config = dict(
    n_layer=13,
    d_model=256,
    n_experts=64,
    experts_per_token=8,
    d_expert=48,
    d_shared_expert=0,
    activation='swiglu',
    moe_layers=[0, 1, 2, 3, 4, 5, 6, 7, 8, 9, 10, 11, 12],
    router_score='softmax',
    normalize_top_k=False,
    routed_scale=3.43,
    balance_loss=0.00263,
    balance_bias=False,
    router_z_loss=0.0001,
    router_bias=True,
    init_std_router=0.00977,
    lr_router=0.000731,
    n_head=4,
    n_kv_head=4,
    head_dim=64,
    vocab_size=16384,
    norm='rmsnorm',
    norm_place='out',
    norm_eps=1e-06,
    positions='rope',
    rope_base=10000.0,
    rope_fraction=1.0,
    qk_norm=True,
    attn_scale=0.125,
    tie_embeddings=False,
    parallel_block=False,
    init='uniform',
    init_std_qkv=0.033,
    init_std_o=0.00647,
    init_std_up=0.033,
    init_std_down=0.0039,
    init_out_by_depth=True,
    init_mimetic=0.5,
    optimizer='muon_variant',
    lr=0.0125,
    lr_mult_down=1.5,
    beta1=0.9,
    lr_head=0.00527,
    warmup_steps=95,
    schedule='wsd',
    decay_fraction=1.0,
    decay_shape='linear',
    final_lr_fraction=0.0,
    batch_tokens=32768,
    seq_len=1024,
    doc_mask=True,
    train_tokens=221500000,
    steps=6760,
    dataset='wikipedia_en',
)
Below are experts of layer 6 (counted from 0) of a mixture-of-experts language model. Rows are named router (the router's row for the expert), gate (a neuron's input weights, with its number), up (a neuron's input weights, with its number), down (a neuron's output weights, with its number) and show model dimensions 0-255. Each number is 128 + 32 x the weight over its row's rms, rounded and kept within 0 to 255. Numbers have three digits each.
After each expert's rows: a language model's description of what the expert responds to. This comes from a sample of Wikipedia text that the model never trained on.

# expert 2
router:151149093094128110088141138168115112111172094188172122134089151159141090124127165097169184089155105129071077083141184071137181092150150109145123119143131102177152192140105126180074206135107160100154134107148098167124219145126119176138148123097161108159107166197137091113113172136168111117120128153109114170119089083101151089168083092089128151152118105090147144131092163165052180147109133069156166170158068109119091079138178120082140156155058133072121092115103172136123117133132149106117170105106173133165124140172131140129143142146122145146085122142111149153157136134123137148103145101171087087101152088131134164123108110149192132123148175157165153133122099176088164095110106109100176155072128109162164118074145162211115137161177201170103189098119126139127069110163113
gate0:136104124098122118163122097089105102125174117102150131057131113127168129113146094133137194155157085097100128112134084102112209126127151100109156081123155106160217178148127102128139224154110117133066114107121157123116110156107066137160229153147131040109124120171143135139165212098176133165104116108132115150156072060156148131136155144129149137198132113083108149120102159131096083120150118125136128178129164159094106058162197136114113167148174146092128155087090118076134155095102134118177150097096123146165108140158120159141145143114122163124089179157077151115085153125122072177158146095126143116108109109170241110123128149118155149113121112118129176099157087149131107068154124145063132114090137126119122187085161157133097201177143088147103119148149108146167146158133138
up0:168145101128162184092151130101214147093088090136169072111113206168152202146109137115118112114120127087126123153081042161158094160099131087136111131120130086124141171064179137070149118162189131186116141128153085080195132132156109140065094171161099146131108184168110134098119162160102125099090122113108122143112144153116116105162175155128167098106141104127063096154117103113188153138098131079076147092089100103122134133140134111140118118038134104202140139154087131109146097123142148101141161135160118144078136087098118136186149179095160170121095172114103176109118061097147170141117104120110131103087177158110120119097136131154122093102215183093147138140194189120170058140117146114111142124140140133088152123150123108124091158157101184111109145204108127158106144159092124
down0:144124055128134151120127129094119144150109107165130101130022123112133133163096127139144155144058156145109140092149071050162111072126141137101093182177119131130070132184128095157120158142160137132124138050111142073137105130164137151119134096163195114191151144140111132157107150068150117107148147179150143152131137126113140141100115107161192090108154111195146151109174127126138180150123059121168172138102162097124143161155085088145132103106134150120133162049105144112157171148171127145140135141157157133161139159094149145106082146111098149171095111171098102199080159152170071106160092083147158114097169172086060063112053146156128117171194132088190120154087161129151154116145164129148115148092142121160080172121148113110046170137129094134136167147108079123152065122146146
gate1:141134154092129138084114127103124148137110147104118131126127120100134081109061110102185196156068067118105133111162119117133138060038118166122158126124141117095188136147134073074130119159100108089081085108147107166157160131068141121141104145094133092172129169144202104164119119126151119071147136147130099101137176118187119137159092126160139115167148085148182123118118143079134176177125128147092114137178158086161103137141129142118112116142119099125106157164139112090162125096140192129094120162122140115153155129107116147140156113151156152177133134147165143139191078125124123180081152094141135119092086163155159122057061085119121113164110036124088133122117137108058180049101098073137169160113084100197119126119150039202192129118103082111063179143158102168122133129161121
up1:165153051123081063139131130178127103128112120164120102124119147144146094151087141167154071165114124226151069134076092097163191127166186134108094164156185118092068165119138106102179148121114094161172108174098167129097089095151180193149116095117178145166135151182094109087090140121130167133118136187124113176106109165100151108086129139094085121141094145177160084168115118112108096125158120106105119053134184132127071130122052121096147121076153200173127153138124150146051151114113099081144167131166136181174151140156148158135154146091119126133190119117163145140219136148138177075130125078156110145122091112106102118088100129117110101093108079154130133149108086125081148147102111122078130119141139124136089126146161122117121088123099118147117168092128208185089134147106137
down1:049120114139088068172104145156082106118151110152129139128147128112143133110157094165142108090105101108114162154155132093103057105155139112100074080144107161095086056056102154126109101145156137161081136107148111116119150065183165157090132116126101121130090122128126209116095117167107157144124176101125133132138165130122089087123137180090118093136129133125106075136076087144231122130099171166079057130167100078106090080134149149165196190170114131149124136159125177082128124166147104059160134181152113138182133145107110148115126125142140171138063155098096142140092119196142097095097182102172115088163055129158097119091146061124145111136108104123105056096117115088140118110131101155099152151102115145134174045133132108120147123117154133117074130124101133130074147199165109
It responds to: Nouns naming media works, publishers and organizations, like film, album, magazine, edition, Office, plus capital-letter pieces inside acronyms and catalogue codes.

# expert 19
router:161173124158144121052150204154102056137108127147109121113149156103156074154161155144121187121108109186112120117083092144107130157180148172153139135155089113121147129113113134067080133104169141087144173117133128201108109139207060121079162116131100104133134155177091168105153143136135200118116099179117123092158097098094069115161104091164145120100109116099158151170115118151100169101155159110131177106053149099168115095086133122143155158169178135132157128099150109083132120166140204160102149118132129083157099155137162142146123083136175098161088157115125150161115129104091065111078135074134108089123187172148129137169103129163233088134121126123163162106125121122106167145140137105097099145157138108170134120092154193148123124065136077083185154142121141115046112066164147
gate0:106134169139093103127096124113146157140058122116146128117101136129165069134130099103146155098154094179165121096187077152162141133153138119149103128113062193134170085102120135119096181120153159161091158075133129117126087109167050132105146108120150100111110160132143112109129159079173151161151148093100090154095119102151079112110157170094124107101101131149131185154162180141124154119182189065196084152202122107077069085105162111134143097136133149152148103119150139171139114124144138145147079146068102153143137137104128154170114137143147144098127127063095132127082100164161168153126129096126147109085094127189056125145188130172202127060098125149147183149124123130194132124103092195141077175184102100158111123054150051184112116145146086080110147111145167105151161068147135
up0:126138208097077151097146145124139163147096113109153119178118141201173107140057141181147178106149099085090164171103118111206151118164133112126059089168172138126121116146156152127130132177104131201120140137078111091104147171116111132051099103133139195164135161089165121161160121174160089133133124123086112109107143128124142092137166087115070113145138113101119153110132156230107168154160105125127068110139156197131128121067139093130107109202131121153190158138081177129119190125043131163106109093101154108164143179105125122149123125167139167148176167100143167143117014119104090125139137148113130113126095162132071191122070126119139123106099114135083129106057155127134134081143120103174173147101140106176186123086164143105126124131142110133110095122165125138103121146149134
down0:113146139091081158140163097089105136159120156146169118144128116162117096139114153191202172202112088154161144189097127150185125150168155103098133118071098157129057145161131184093067093188100181125123124120079093161144139152085113135084115136136167194220137199053138162109111118132175145150136146089115124090092137139101144214083107060126127108110080100133107151139111097119111180116169173135137113123148168155154113115054165151146170063138152169149160191164117092227106121143114139122139154096105124175175171117092150159170128108125119148120125185125085119107111053117116156157141104133112127129109076146142121174158120135147147090092157121152079162092095124121098112130147115149142154120155136076160122116123124176147126093104105141091152054138148144157125143105109153
gate1:126091121160117158082108141130165165131151161162159150113100146150082190203131131169129103104075081123155137094107123101105090124136140131144147078145111085157140154136157204095123130135154131224092104128122129104176171113139024165068185167096141146123136138157146139109156146152080158100095102205150144119114092125167186088097140093158085178108133136134088099125138140188119154151139133102129090101100164063106184130129121138131167130095196193166163115073144113146109134168119174127127160137135145159081148126152119173166119147076124169135129148081139115138144135158141119098124137083117109168140129115152194106156131156075177098159115131085130151180112161109115150117098147129142162141086199167077127153181138112149078173221099160097151134113151107149148122213071124
up1:063150094091157127144196085137093124164136094079155165255150148079085181193132157151188141150154200123127132160120106085119135140110071137217151081138107162167160117115092117103156170106107120128147067139130092191100082123139195114121116120095135167108122110129132147177120068046092138136097122131129120151148150112106123141140098093113103164133197176158123125113142137124111144113115156189128127121097129141099147077135134126119087197111091163157086149153131144079148126077189099112090145094103164112145087155136150172153111101142167112104133087117098173146135134166138101190158162108140126117139120115069188159154116140178180127099126126179152107121112150175136131137132145099081124126154141133132089135089173141156167141094080177122098119090095075141185096163163176
down1:140167140051072120142110128112146062139102163156104114133133123098148149081139100072108112068136155143129090167133146122143191126120131125178104154083131127080116110110104120119083102177197187147105064150124061137088114076106131101129107148157156164132172122129134139147129134149068130136126105147043133109166143100156127105189096124098112170118132137110180102096049105104150119131144123098146169127111119158129129198172108152140195144120138063150077145151105067125106152117163116121108080145103112107094122135102170131104179085113120076165131035061153153085157142096120158123121098176082145139158109064169139185087137073149123104115135107145110104157125133139166149110110147087136166152136130111138206170155077088110093101059156048121174148124116165087154175145161099
It responds to: Nouns and modifiers after prepositions or articles in stock phrases, such as in terms of, in addition, order, number, birth, death.

# expert 33
router:172160118101168083061105160181062106131098110171107158154108123126101104114145136126150186119094139176076115069158066093123148122127156180105191116154119118162147245090053139149087153172108147115106173105170145211121161116148130136130185118113102055130096117197159128084124080114146150118148142162076113134134104092074104088114066126133120139064078083126153126134110108163097174135103126097147134085134122116142135117119148078163145140167132092158117089090109154097148114125183150077143190099095159087172079157122143124105151061146196159115083142126120155151084115134099119146093170099136116078099130112156114157143140108148173077115140136150161125162102145122131166085148102126117123122100072104137167110104123132177136149119050130141108174145121195134126086114178159
gate0:149116136170102124090112107115173125099146153156096137124156093131142051130136165097073155105121116091125159155098114150132159141172093178167100075091157125081131118157056166147078117176136060143151119138103142100135137120152087072087143159132132138152127094095120177147187136123097129158159147116124137045086113110094117086112152134145136070175158169147094164143040163101129123160148147104117142165188075102105065115101098130099138155122183104152137109140113151153134130125179112126145149144189149045189144098170126084103157120106113181187199132096157177162110145107119115103189129194128154119099109164140079170130136080078070103099143168113174060114151153104106118063109145111116119144161118124160193130159176117082152122100148160105188125113118146184126188125132145
up0:144160102119143080169073134093097154121148175081049145098118108122107081095100183129156138076106085172107113123164069088091170176135169123097165117095113134107114163156098093189109141116049099126161128128136112142111106137170073150131087125092075136090090078122156098117132085138155129133092094067161171067138120146121172102139162162101112115142135165184182071122110145112082157128116136065142118144216111163151061127125104040134101117113156114151084119116155077200129154158141115099121096079102112145150128119198147098130123098141137176087157081153127132135115096152115114168122136178152155111089085117133163175129096103136163119091127115124132118173076105126122085110146112101140120112084127047153155201116136143129162156133124099197106184102127122085110111126172196
down0:158110112120151126143161140124114109144109171157124169103163126160101147159055099145134111200106109148143145140086140106106108109111128099061124074111109101182079120102106149109110099153142129132096160139143135133166147087109072139097159151178154131193165108127149148136121114108192117133123109121158176150132189146131090134087166196189109091100107168175092046113129179099165113083100225098111112118127145006133139158044081124176128138147112105124158168088099124100123073134189130074154107141181137141136140094129170077128156123132143117177135132132134093107115109067130101155144137156119133124141099126168139151144136155084112162129138145070212092150139122105115056120062152169141103085164118177147142113130168124083178165127126153141061150120147066155078138146116152
gate1:099108110177133147121108144143121127165172187107118143158140114165119119120127127175067109125130127174115123079139145138164155132120121175120106146158121178167140108143106110099105124237137118111041132128129137126181132152088120100099098175116080138096117115095132046088101064122119145123143153195130094140105142165119119121083125120144099087060167132140186115165135106108122150147113145150059105134105084161089042104115126123141088139174111106142173176108119195156137148162160116175129171110120116135149097083137081169117153049122123159139163096126131159170117155089101173122103127066149127199134178138148126106098164158157152105095123146145150108128087157132100150090192143166154086086160144135109080122193150134154115148044111127100048095148175147041131098189085137
up1:112105161145107125099106088175119111121065124142120154144140140150137110152176106049134113130143139146145151129120141187060174106123155049120126138151140151166192090135112139154109104089060111109151157157122181120074070124155070140160102130087117102152127132160104133134093135157066154134194107117140124100068152062106155100125072076175128116093168099161114108125116102096180147119151093137129189118155105142051164131170191117162067138126064153158156142152166134186153118102102120143131098131137105183162139048135081093128091112123161165057151088088109140159113159158136127132116099109165164140195067069092136136128175105139118156150148066124146071104185131157151089079149128135094129174089121089150062102098132111141111143123170132133088186124147139117168141125149067
down1:129150092149145125143134134128092127156108095140149153119110152210098146130185115090071066170147107169140142152130136148144181123101120167086152177211152183088133121171086072073095081171121162160081106073088183112155121167115070089078104143164105102163112122146141186112156187096076110073175152140200135134175138096118130136148124088172125035082142151102207101077118139148129159130157079120119140105098126090075132148137090144150103136171122125188091114073147093142112104135164136114092148153115158119161139152149104134134066103085150095137112167109135133165131061141125101110084130137098146157101118116139148101148119153166153095179063152137139137114169104123139159078199099152159160092144151074114073147151104138166115060091161123104153174149117147102103112099138144
It responds to: Place and nationality names after of, in or a comma, such as United States, University, American, Istanbul, Spain, Singapore.

# expert 42
router:142140078114148063104186212176135169091156112131129137141138157169140053138160190157164162096136112182125110088162130124085098124148151129143155119140131123172071162147084146106056115135182118121202125149157117144134134149164110119116130126089090165080110120095095151119161053149143122072204205144169101099132142084086103101149138124141121168111135135126141075141157126138110179112096102084160143111142129133166224091061143054147092148126128077129154102104212131122112124185132183107065170202126132134137150125143097149182101105156131129160091097140124134137109161137138125169113169164126129140120067126118109164176158139176165106116114155183107149109130149158136153120170104097091143170144107107171145165093121208131161114135115126122143134178105188087106102088142121
gate0:143103109114123098127130193172188153119087102109091149136116190155104165135100151115105130149153052135122120110124150122105102145130198137142073152121079183154072140171124155129071076156113107110108088124126137100119121163102138045143210105146158132151132087088144092150165133197139101105169168086140139140145121124124112142149105102171169168168098120123169098144126173103174128108159132119136188081123166136092104127117149109132129142152119104109169118119206173135135112122163108132096123164098156117103180154187085120112108166140113098148136129154117110122171171101102143168061150173165148105116123130133123156195095161108140110171137147095094124145126115073171190108134191143138079136082052055080172148094141133186055161157085183109053063130181110090130137123139100
up0:134149099158118130116144127174169101182091138129122149111164113112127151186114185055069136094110171105151124146211143135090133116099122107160082151155083119191186141091131104050145167082100122112126087140155142119161132092156096118057135147119206080117078111093134143118171112100135158081154140146147103134153122074151155113157117115130103124092123154134126053079144148120129144121117088124137120122154189176092159124165088112154125105156119101154117119131147178089107115127065149117059099188067103066165099116098117077102103156146097161121106086099080128087105149142190173085191103076143138117153117138110165116131151135130091106129104133108081102160089082102119130143149174105112093118204205130136113094159089171064111143114161108113182055166189097135135140097123149
down0:128144066091146190139134147134127102124120172143090075134104107120162116137117089141106075111081107070170124161104171122090108124140107116107107122138160138107117144155095118081092177137086114138099202074144143084163116088129145138137142146118115049183120140082093104091110102089085110094155197099117123201123076046087094106125087081101193115114160119138084117122138087134169142063089167118106174192149096136104160127142139100079133122118109141100076157139120126100179077154135146081109110145123112146155173065027098113162154138060090157143093157164170133120165125143166148191095121132113097183083130147156109148116184084102070111121114179148072091192100110120103124140120153140125125112152086123098150181128119100094091087106115131123132081060169112103136141136145117
gate1:113098140119095075171177167109090114094137175101088134147146150174159150180147118207154115151175141146138154153145169160085075107135080133124133183163136146129130176157163107135191172146134104123121116201120088210133116130119139195134114098116105124138112107138113156178121167063142118161124144088137137117097103136086164153129142149087107155161128128064146166180141104181146163141161135147176129121164174103122097073099112129071165086124070102126150092143133146121113174158143131075118144098178125129112135093170134119119092186097157109116129142154133152111139157147125112178150098178113148146088104153152161162157134142134185163088105105092161100095092172084109096118157092114141100188153128181127113089073160163155130160077091167087179150168117148149000105096181109
up1:182082088156115208113074176116057150134136134144103175088157124103096108138160143136135144154137087149096152145124111126101103152127140149174107155150070158167136038110139120131147117139088158086093147068047175112141100185168131165184148135093082115110114131095152160116179166100117108175076099136184129134147149137146194210114068127097107168119090124148153095096110109088088074161122133157161119145084114086087140103085137161109086167136172128168154098144123058131177126069128142113151183039100123115135143107119155166160141155119146126101111184099088067147130135085120150091108118128082146180085074151098134080105121095136170132178127123063090128148116168133156098085084162081143109146127113139140132120095145110107130155119132083137142120174079160107117057116112132
down1:140110036112106125205084093171161121189131105108137178136134138134148105093105101173151119145136123084087117111152115107131114123143125142143123088070152146201086108148119160150124147102154134130112150116145159087148171141098110121113109129112148183126093108155124132085171076115133104135151106136098144113158083185130113149182094157124087142045078142189132103161172129173092084167122143115127091062158113114147095182170174178143126184106122117089133143153203160137167148085117151130146063117085184148128114106059157098126109125089102168097173065179105050144110048119113136089117108115139153131107130136095150135135110112159162091178121089095133103125126111124150143099100149098199196172086216149106116111153108167131079130154034151114108107130124123118113083094121118
It responds to: Short measurement and descriptive pieces: the x in dimensions, cm, sq, degree signs, colour words, and single letters in formulas.

# expert 51
router:161157106119167122079150148184056092119150122165117122105100149144128070109134181126200144170142097107096078100121082155107135159159142116140177146127135106124126171137133133172097155129127192102184173147187145185076141082124106174110206135112114072182050152148120102139119104131133123139168152142149126220133108108071068108098100115126146148093092124097169151142081142171123137107137098079136202109134104115104106043070147084116142121159044106066151115131113170160137130161199148150130140120117137131152098150137157113103131154163153124122081182111118137162165141144091132122107160095141094117128189081151120162121137081199168106117147133151139125151121164160161151088172093095067114098079125114192125103098128157182145136120105115176070169114105160106107094114125100
gate2:134097154203133110142130077184163093082087142105129182143142150108094175181123117174173097153131148138115137160152133120140140193086164190104115100064169119162157111123213114131069139099139132153149101149090123160087093131110176110107189152099128068148099120126153077069147126185111095127099060108147165177144104098165145141136112104131201086106162150082114086102146109181191107101153089087131144106110114121089149103143152132173108096164148085103155083122094162177105129175129132138078098120170115170118153104132133122118105132123065077187133076092149160114196145107117121071114149132182173136141172114146167113216131119145149142119134125131145111132133164151112141174116141101173152103114146186123102148128136165110169108125151075057131122116053149068170159095123107
up2:179159108066094142153140090120167104118119127106157129120181121126156126175103133051082122139103120131159134089176144111110130136118149081140137113104116090135135132092194127122098138079106108141126151140125088105121116120173088175105077132125169171140124125126131077133074192177185109122139087115119107150111144149078147195129158122089136132103119123154134095137115088137097071154110119134089170134103161176104097108166113140180145133105125161135152162180127155109058178127125131187113189141122188093192093157148168135092102222125164093118230085095123147087078135143188162131197152044165103158131148162155169138137101081127138059122166107159136164157140120113081083134116134144136114152144081144133126117143173136162226092141165143135139125166138125166134186084077158
down2:156133161173117129158113117133124190210255141107071141088083141179118105138100144139094132105119123122074111092157155118131148149162142091147176117104101155158140107147128121139132227115119142146109123178137137147106097127141133138115139154112191158108180097099104101123143110122110132138162104139176112160093161158130140176131162093153143147134065131157102133069089079160117135185099152102183128105136123123108179124190168167116087099115130118074165115164095154176103117120147144113161099117154125175114099127075128141137067144137104119159126195123147118124113106105136126112160082114109140125156146091114107156142090068195165209104089095120080083075113147134085185132212163103049098155157119174133162165125133112119094075104103122157168054117126120116104135127174073
gate3:194194105138109090103086193097131097132093156131138141136085146109172115136136113150145140198121134139127107119091122128122193077122169059134124134134152129112109116173166129128110156148151119141178159139110115125078090190111156098145061164098095112113158127105148102095150109174107156141160168136087168168133135130116110149114090086144131084092141150070193140079134107121186130142171115106120114073145145197160107116091143117130163126110113142098163192052155045147125144097136164164074115063108127128116105094131160079125139156121105151144170167082120144151071107125204041117139099115071140104159154142170128119097081088157127085114069123150153105122118102119123171118142101193152088060144142129138086077132143180058139111126115104141072071102078124093123084125078158
up3:037138168088106095105142184123136173081109082171161199085138162129152140179112145121058134172136080147076090189117103163145098135159118186085077145168110148110155095139180125083130125186119150133091182138099116148125066150114153127111103108121110071120112102098157094132099107092137104129136168131151137155121127123152097157108167117150161109101093149101073154153135181111103155126126125139164156110135105142097105116075120121198214120127205127126091118114148077133217157119122112114184133083087108117196087188147139131138141105140092159133133173112091137111143148152132093103071161177115213165108197097100169085115126070098189100164091155124129060163116101132139158162127162161131129084131138101148117131097125134148118185089080122143139070124133129136136134165143157
down3:113122155160119148124188116117068139125157165133156132113122154118143100143145116146060184140098123152151124135094122082136106204151107141143101154137108163150112082144163151145105079104131135109115148148102111132167137127142163061081056134069026102111145114083097125154143120113144127177110108122153086085139142124146077156089089089094105104096135191140131102144110126134139137086163184116155109127115134153065153100172088162121138114157141131119110092112107121089102143141107106154059142092112080141097091078068118087211108114072140175093098130192170147146144173122139174131143119119109087087100126141179168175159032059090127161155127175111132159108091160075193111145093130126038099143150089156105161093150158114124132075148127137165160125147182095095052145126116159
It responds to: Head words closing names of organizations, military units and places, like Army Air Corps, Police, Association, Football Club, Avenue.

# expert 11
router:155116168096119093068188146174132082086154110123114122143140158129108076144153158100204121129133095140148092111155082092060144134160102146151123109118118124130143135141106133156080143128152119085147127153171113170114160162141128177122177126056119154121095137145129122148115038139146141085168170138166132072158118109094086100182132124102157134087115085090138083131162126149086143166135139077147137070100171148133191112043155113162095140161043055124179140144155147128141127144152142102102152178087118083155101112094098111163094088159164080134141140142141182187129207122124121133069145119108067153096068087125110171171184106196140104140104125171083130074092137144152172117125113077125118124135104129139137123117133206127135141127040132109086116146114157068079107141136090
gate1:167187146132147104220148114158118130212123095120121196117063085153134122171120090114176144133122133126158170144134121119153082125193086115130146107146135140083095131161109107150113069155188134177107123118100161109130149124120136116172137137057097108139130104156159091132130125132112108052104149142130102098130142165123114150102094101141101120120134148115112141108146126130139110097091156103068181106164148162102112108139120190153149108081036033179091160129085082094141156096123094131147152152135106125148121135088109090144137127143101139118110091149194140134132089226125186162134150163124094187061097055141153182116155153136153178139072174130065145086116148126151181143124106159132162126177085099093135122098081154107114100098104164085134088126082110187153143095162070
up1:138166141155122101159076092119168086158153135168165132142127145164154114184113133153106112155111075095124160119136161142145089130154153157115091121159121103100108124080096138131122110160113138077163143091159143104124121147128145129078161098138179202135094131191176121133135180125174126090102036150108145115127137126154099101150137121095197108071043154150197039103114089155138115135159117096111109177133142117140134149169138129093133085121169144134129138091115157128103175071118105205152198180112111154127152107098129100107099112091122192161118148111116140135095152081186068116198128160135080141143108137174102141124075119136107111102195130149121071067140136082179077124143100177158108114097151161046104098069091125104067104186119177109172088151104131109121150098153098
down1:132146152173131188146142117148158083156144099112116135129163141119140099163088087066116183084193166160176159139168076154128146108123124134154108113132153148113114131111078108111167118132138150152118083111130124112090137141176156130153146100093111118115163174079101076161201069089134102154161156125107141089129185079059142204141107153086136086156053092127082107115203129135172161120133138120135131172090152099093140126098090142139079149150116104141139105135161137116164133139112108120087094109126117114137156157124085086149097056084134173105177146131148119078195174139129122152162163047153155119152019143102075110170124038090160099120055170161118153132081122140124164123102057133115160144091124079129126163168108161108142126136149126127066165113105174112077137140111117
gate2:140117147132079127084203122101109092146138198158148164102091117158089147143093120143149084154121096149126063136138145132106128148145114093122137170094081088117089151163042109122128098131102138117172113130144104095137100078128096190083145158113123109174127195105110150155108118136175093183167087164097183112186167208172155108099081202139121169135202140078136100116131163136091125064123140117129113158094162132073106144107147147090094121113129056127133148109127078135142162205141102137100119132092142146162153172136119102159097159147104115150168086126151153131170107145092156135127088066080122101144053153121122130162160131113168167112150079131097157125169145133175155100117131122103149117108150131083188091191113190060109089074095139142112125147107116097077089208150125
up2:124102142132132130119132126083189147090156161099169135176089142154075097115152117141117120097124157169135088088184157137127148082067134044107142098099183118070191161167140118118130160148131155081176161091083135124096101150111159180080161200143157132188093110115101124102154161118097096145103148159137134085112125128077108139134167163101128084110139176125129111111161060113148182136138153156140192160105119096148152105158140107098198098086163128139129085131116121157125136072059154171135130124145128113085123103094136140129101045112119118126123131135136112129124111136122124142030082179130143135196132145121166172120176087110147075167152136159176115112097116113152150109066103148054079103082070097184145123059132163118152186078100135158095157155161121159121114124195175
down2:140147177118157165145117131101179183163110109150140087117165131143091174105209123207073127146144156119089126144110097152140081106148109175104194155116101118196122134100141150060097153082140133105126151134125089148134147159132118121156098118189156159142144171164077098085065114089080162074105086181170132089126090095142111136126072107135169177193152108116143104160173093092149077079147094077093137133128187147159135111144115104145120157118087157108144135080133136141149123123139118168175170161118107147074090105145165043143139158120134165137082172077132127106056139088128128133157203072077148075102159123117156128140159136151107133123142152150171154151137094114116145104123148111148139175143132056134187122148123126123063155065140170126151147172126130085156141202083164
It responds to: Prepositions and linking words after direction or location words in geography and route text, such as north to, located on, into, within.

# expert 14
router:153110127100134118065168123181132110119155114136160128156151179189134130199140139114133137137112171140106089121106111121080171189141120173139167154136162094155157152122093127142032156163199160105112128099148099156105165168169115172086134163116102139144128166160107138116115114149176116098173129184067090132153134085115067115107128119101109175073076121088147063169117124213066134115136124115150142118117075164134148110110129088134122174125071093118155078086121151045111134143128118134160142137116170057141121148135163123208179123120139092161118100062116211126126165114144106144090123111105080115148164069103177158108128118173128073154125149178108177105109101114140177131112132106148108155112164045106138051133108166139151172115099115110117187145098151119087117110170128
gate1:142118116182112186098117177144104138195133131101174125146098135123104103105218120114084112194064135088119118117110160092141064127110112144152138171087157066087142172175078113122195113089132102088131125171120147172100152123135157137107066143161103127169114160075145104135148128138134177128116111142169151153107162147125141164088054121113135140093150194175142132135158196095153199111107135141068146155118118102144143129104066108103131067116170205044110151070094114137147165099130148168120126086155123110164114112106183124112110105110172150117142115132119105091174119168111118177083088080084132119160121142146103142114091093123124086128118178112100106162095149151122161157072086154116121167148120115115097093135159057122109122118100026166174159075096181089124151137120121
up1:176137097179192081136152117104144141120143145139125128133145117125134170150120096130189150131033161083195085144112149108150135125116137120137101164147099110095117102136158137186127073121122127098155166143138160102139136078164112089135087108116073133166133114122109178102148175151123069086100059192103131126075168110146089098129179088140172121159198162094167160166089135114151137111106095164073089138159066122124135090175108139098143103098122097188123128100150110101033082162110156155163140095106148133101101086171149115118133125171114138106050129078138148132179090206140081148070125117137159082129103124147164098159153038158125155141151127181057120058115158144172106146106090085171154125128188141126104086103122085177160141109120104153139119116130164133131089127106142
down1:054076157147094137120097110110112056147172172111162109121177147145116163184158149108134088116176097149141151158140190085104126091141158094104154096092087156090090138185152067108122147156098140120086182135142116115108128152077112105120153196139166139077147108089142131126132137105164133130132141094097106105084118120139063116168130148117134149134162134170125068106210162129157197124090185154122124100102211133133100146157101128099169074141115044106144099165038065104115113143127166119092125103158131128150107105065122083110140123137137099152124136168158099159116147181117090168108141120113081091128160145215124164127084146105122147078065144103125161125150144115096143138151070102076097130150142069171137150124181131141150098073069144114163080117156163117086097164111101
gate2:089116115168138119090074157156145092139106072108128127090090169157136133136129109139138147143052165121082180110136148135062112156166088092098098162147139138121145130123154096115086139135180132138147174129137139117139152126123117190107183155126106160122117149121130120128122124130178158130105071077127122123157134061172144121178117155147167175104120131140147131100091172091100094087140155124105185178077149118159110132147156154145161160127049133121111145150103187157181170132127127196116004156130103167137127155124090076108104069114100064162119105104127166155098163133146116102133155147104081081124172147161165136147151082084057102103138185118191159140143081101134118133105181105124171165165178114132136073165092142156151091193132149065101170155149059054154081118116112
up2:065126149126119179055068149123097185079146169124223126113121134136138067102062172171109151070075130170143109132124119102127155124121126117108145183154066153142137080114103137075156042137135104109109118107160155053111068104172089145111116156077120133110103197133172105142144161137145207070162102145096124163108125152146191133134167139162112101153174083110134123105145098091140143198120139175166142182130120097181165140102088094115098073127205166102118159173134141148097148152133166108055161138137167177128189116141182113083133166155111117147112140120110133183121092143077118106091136145154103103136096152113155157151086100139146148130141153138148135152135114116124095135163113118157162156116127128199128097121103120065135185154161164112151105165092133155161165139084128
down2:117083075095063108182135125073051167145113095138140097155140097126105119125126115104120145105013150163103146093096080109135169180107140129101084168096093080160121159117162137186127133150153129080070171108142124108108127116182129118114180069126121116108156154100156090148140161118058126113145152116046142192135091127110165159130135154131125087162115054127111112117091129127100167129151162160138157148137061163184154131081192087138102075134111148096157125085153136178097189114105088075112167045154080186141131118103147155152074113113154124136109094078092110134136122147118128098136153150132149149117082161131112118134165154158138088148199130129127165177195135148127147083086159163163148146081110168180133157107151116142095162161121107166152125143099119095198151122089120
It responds to: Common prepositions such as of, in, on, by and from, sentence-initial On or In before dates, and pipes opening table rows.